python train.py --num_hidden_layers=9 --hidden_size=224 --n_experts=64 --experts_per_token=3 --d_expert=160 --d_shared_expert=0 --hidden_act="squared_leaky_relu" --moe_layers=[2, 3, 4, 5, 6, 7, 8] --router_score="softmax" --normalize_top_k=false --routed_scale=10.0 --balance_loss=0.000484 --balance_bias=true --init_std_router=0.00633 --lr_router=0.00059 --vocab_size=4096 --norm="rmsnorm" --norm_eps=1e-06 --tie_word_embeddings=false --optimizer="soap_variant" --learning_rate=0.00282 --beta1=0.95 --beta2=0.99 --batch_tokens=[32768, 65536, 98304] --max_seq_len=512 --train_tokens=354700000 --max_steps=5440 --dataset="wikipedia_en"
Below are experts of layer 4 (counted from 0) of a mixture-of-experts language model. Rows are named up (a neuron's input weights, with its number), down (a neuron's output weights, with its number) and show model dimensions 0-223. Each number is 500 + 40 x the weight over its row's rms, rounded and kept within 0 to 999. Numbers have three digits each.
Before each expert's rows: "gets" lists some tokens that make up at least twice as much of what it gets as of all text. This comes from a sample of Wikipedia text that the model never trained on. Tokens count by the router's weight.

# expert 20
gets: "s", "ation", "es", "ity", "ing", "er"
up0:458548485482482419489498525496551503477548480480503516489504575515472527501464406498448550435510570559503567551584522531523458434496388502582484480499510486496431506509484456528457520499549455487441495533498491536551509478512469458558553518544596473513481567488438464526524527479555563489514508480434580453547449521493516554502514466508404591459514514573461545467497506497565533454519546576458465503475501526474469487545492483478450560454484484490486539555486565533453530537540525507500474550568482566506476471485466475448519488521486519525556526519530450556524544507496474454499488514471548524503542458449467499497476519465480373421579474474579496487549515536494516521528
down0:466476479516477493543529479530525429405523530455514515462526578491513452499466467447473431485473484457510539588543530470501510434557548493519542496431501518477474421571451466448460525493544515544447505553465496440485495477519502562524543487538479490513545474446521567466480510559478505515484514540532420475514512477475493557485447562398486496517441489489498479604513471444505531468531491468547541545499545493547581445572567492526587473575499494542548525484520545453490518481535512574449476515495467526440545516550515539502500537585592444506505516520463508570480465494571478482478500504479542509511429476455582487438494472465580459474507418486489490514546532482485568527523

# expert 38
gets: "le", "h", "y", "ro", " th", " ar"
up0:528541446543466466485426553507513554537471526555491490466488584418489517530509478521524503488482476589533490469450524495464493552477463491485478510473523548497397530467550490483578436479477480502502588541461449463535572512559507461440443479590484416528519520521450516522542534488432520526529486575567522548454461469477502558530575562474564513490588476530512538453511464522464462429527504518507476468539453460513569520529495501449584520499471482442490530502577442454558522502493527540551481493477505444578520545466513482513516478440487566537519470540559441495441510433493484549421541466492472473570446510422497426497480477536470447515490511521493512468466477502512510539467
down0:527559498453485535487536465570399529567508468476492542561501432474464512473470554538489551576537541465458556524475499440571408466489539438530491479503473474520521513537494443500421549540457515541414515539551489536525501477437566464541602478560500503454572499494473460432499493533524449504510513493509470485486554473517474472461544461454505509540459459534502446531484554508514480507402535515447533537506476482486432469492469435451466493518519525545444471508506501575490537534525431492556495486484381466549520534479466437495473496466551521505484536520525472517501523460542461516529519486472476523487461442523520601477563517540550515444497552455458602466519443514519437549499

# expert 11
gets: " the", " a", " first", " other", "'s", " of"
up0:513457476569597508509458505460537555447555517515556470504531435532531443460522515455582488557508534512522467488504474534488500475470552394512479425514529469487540541529476520459517454528478594500483493450469536473508530531452484476537541559523521484502466557572527549448556507482444581502465630561448565521465559459544538498550471534495555527509465518491492441486498518460509471447530388487548501561564512531541537431509466518512495448540527542470486509520531523478430484447485506506508482423497481467481556484473459518461489487474396529407453484457556475478555470476533458452462504507528417533534481535491525483463452570496506463510474467553529502519519526438505532520507
down0:497479437555488463419463507511494498505531551478494476464501548489471541524447534527478460448440439498419481500477519483476538558580511533448476540530442559465416484584473434539518552462496617493447491483503477538476525481539515522424495451499556475522465462536539442537500461452501494529590388488485480532488550516512426530514514531465512498492469507537488486498524459470567464529474534465459427482499497506560468525528542534546512522505503416462512527461516479586523475575508461514498448559595538492490437445508485510491527525495472523617514467510536513486472459500506512594465508558558470444571509527543439516446500466417431495489513530462455470522552486476488486480484

# expert 9
gets: " H", " W", " New", "k", "el", "is"
up0:507517527440473516507524531463544485565521486540485560498481410473504489514528420511537484489448484500487468543481508530525424505510459566508517421424502462496422513520501549489524541461532434514546468421498521572475398471533586480510547466509569485492482561459520494525488517523424465572523518470527588530526470498459570544490528466515483501417537440428575466582457458508444473482508519464518569482546442488527438504466465422511476420541536525525493487480532457487535474530533523569535500430433512495468448525492541509574557487475459502431485488511513491521512476505522493468490597484553464575561513435501505466462542549531513513514501534505441452491501560508545504564520
down0:539484573455521535438464534452492508454438467486491514450497491493469464512430531541517496492507584512458516433539454446545441518492520563467430431482524479398441458500466534538467530470453456517504405483554538531484478547600446525569526507542558518502518493504524487468517479485452478543504466474460511510608434476447515477472565500361514503525489443533502549510442509494501515440511452546507496484432493540531446500471489490577475454507512512519466517529519480413528485493526524557461489481514524478523459528535557544454518415464539458471560411453487471484477504522480526518510589482567502539439499480540487470481508546499594480541517504569463534522511501538537559514514

# expert 50
gets: "20", "19", "18", "17", "15", "10"
up3:522504556528517603510511581462432461506519490476521497483493508475464497545508450541568467485465441513502467520518567478527469459523516468467480476537468531495546473461490498493417518454518493528489398477441481449496473570521531462587541486556480445499561476526479552473594503517472564515466464488537469534448481474494460494473417501544507511521508526560533607487440507445506450509423494431519555449449464510549583496504470498515495481526492454475427502491454460502493488576476492465482459475498511484489507526542465430547586528521521497490456514465582500473541491466531529542553488522499614543467573559546524442554485445501402489524442440505565523523487456524465460531509
down3:450489460474489569487501529564464511502519557515476524550510556564468491489513510465443532514516549470538512477560454454458512473458501475606553557438524516438486541536475535522515481523503582503561561477512561422504530533467500483471495528436470515526532568527510450513478508468512469508526513532492507408464472451516485505459566450488555470458543536482454443461452518489492533531427452537482507554492512553420552469464500509564470476574541495492505563473506473534544486450483504475453506444509561507472462557530503500443436408428421515519579489418531472512458530551445482478493573492425514539522553495445503561520473550523500451536540552541487369484482513490507539517524

# expert 35
gets: " a", " an", "ing", " film", " record", " music"
up0:526461602447501482570525514477563537469485497485518528493538520495531557466474478504586436533457414540514453556528517485488478502487473479574589502494486456601504494524489487570492464502462523517549490450475529520535527412499516513434506501408474489495525562551528508508454498471516551514587526482508510473520463491556503501525494449531481468469516516492507452507555484446532471551404480464451514491485391532422562546523496505544476488490582469413525533501521487510450499529505506546501527472507503502594506493531589428584599489488533467515484490545438541467504486503463416515550430510444472512511476518534554542431499545530516500518503590498497536463472520544562491541491
down0:420538544587482549532488488537513467556472454525565527492511487490404520482517512520483483490474503443510518474521455546476555478510569530504521445546513524417518454518516428541510467476518520539522504437483561506489468499450550520479517506496564502544547524500520489551550539469493515467535449556438429453565499481455555488459500495507487569523520482449465535475523491528474459515578470458442515471571441459544545531489490449500527560511386552458572433567483519488542434502518537533506560446516543550573544549560500464479495506483484467504501446522451491448441473518492529446483452512438467481589527504611540514496494551490500427560506446495515567541493528470438567489475

# expert 56
gets: " by", " of", " the", " to", " with", " in"
up2:513441530472527446473459450454436502486492479533459480516511545551526537514525484509537515547509516492493533562515537515518519464528489468508502546438546513609543489531474452431571487472524482485482553519482532439534572493489440588454517570533524457471470526555547522482472548481412527479520468490443472568482524487438569507544521553481457477518462465445544559471558532534518501406494492436470458500520421569506457544501500553496454567472527469517523499475477572534485582459447490533527501542511486535483601487568524584472508459524483491464502579511465459511511485452555485592484519558486459464559476422464556486504461467510489488492440500481532418423487525426486491518493
down2:563543492515573491463465514478457442483550497434469450476512443519467558450483522461440537495568527520498465536437449495443424488457524508508554460518448466563524553512518418526569499499495468505537520450530592513545490521514531474542487545486485538539488480497482515530510490482528485482540523479386554485499496555472595489560481488535484464495520506464481506503552472450591503557485495532458572509536523470475504506397502488513438473446508488487496584422533476467483463498470602430488594504476490518523493474480493431432534526471493530485429514460471520541509514455500452449462534485513431410528499473451517505535458541549494580591533517552464496470464488493579488452524

# expert 26
gets: " in", " the", " In", " from", "In", " to"
up2:463570494478503435482546480489479467451384478486450532518522490577537491554560412504520477546532482525531575472509492487525487456496474467527444507482593441538569423520514465488505439522478503492543515415480553528474532566519485572480528466522542492474540484526462537428558489515547473440492480518497510469477508530476442585478497502486485485475498566502492524514447512560512485582494565499470474503568515458507515502457507492495482502526503420532495491498540514538445588534558495515524497439479563473535594483450484572486538498488502483519484454485577501493532512481497543498428529550589415464428517509516449549506523446514449521433514554527553458505507463448444555605495
down2:446457467526490471484520461480476448543455479405500524468534507442463468500601489553501542509488483495515496511513521472483514439551497525476503443479535506475526436503530475515541427535489524545517491435436531497576482516549546507527475485566521533504465564526424452408497535471518494461457425536424449460476498478534490535558523476567512539434499514474527489517459483543463470594575557560535470487522520469509525582469503504524535489504534578522513543459490536523463593477523462443483478413488538538573568426494458516548468542507495446506491434506524469553483517502495470502490485476581508546513452509473481536462582441557535543481489459460510414502511466420496526601513

# expert 12
gets: " ", "19", " October", " January", " September", " March"
up1:467508513468503464439552493469516559477459510554435441515530577550477513575466503518440543464510513453521439515539442529509529475481530527513480468574494376513485512484477557492488532449490476517464527505461535496450552501479420609492444532495504581502441454473535422466495506559431499565489452516543517438497527550530460538479452449531492546513538509461522458480481516454507531495481528516519512465559490494512549418556486553518525504501512461465476487457484506544547507539487522540513564537507511494461523537544495499489544473449427557492566390523453473477483497451483512550500374463424459503443365540464502531465429506484507506536532513530450520559505518508534508482531
down1:542582510474491469573481537537401474507459554445560493452449460444494523515463531457537477479494517535505490541451493423545517535477528441539460478457569505526488470544486577478544501484527510523549468440456513434559505531482457414504547530394402446492535477534454509494477562488536550452513499543436432536540451490507467553492574463457540437538479465436504478486496530528488485467509517552534536536504519524526489572501494438513484492470532485446568533607449470443504466483559482490467428530493485561479476484437518520406460495482497441549511472518584536537473441478531509475473484504486493468538531503481488523464531542554517511481519522479520550484472581465418526456542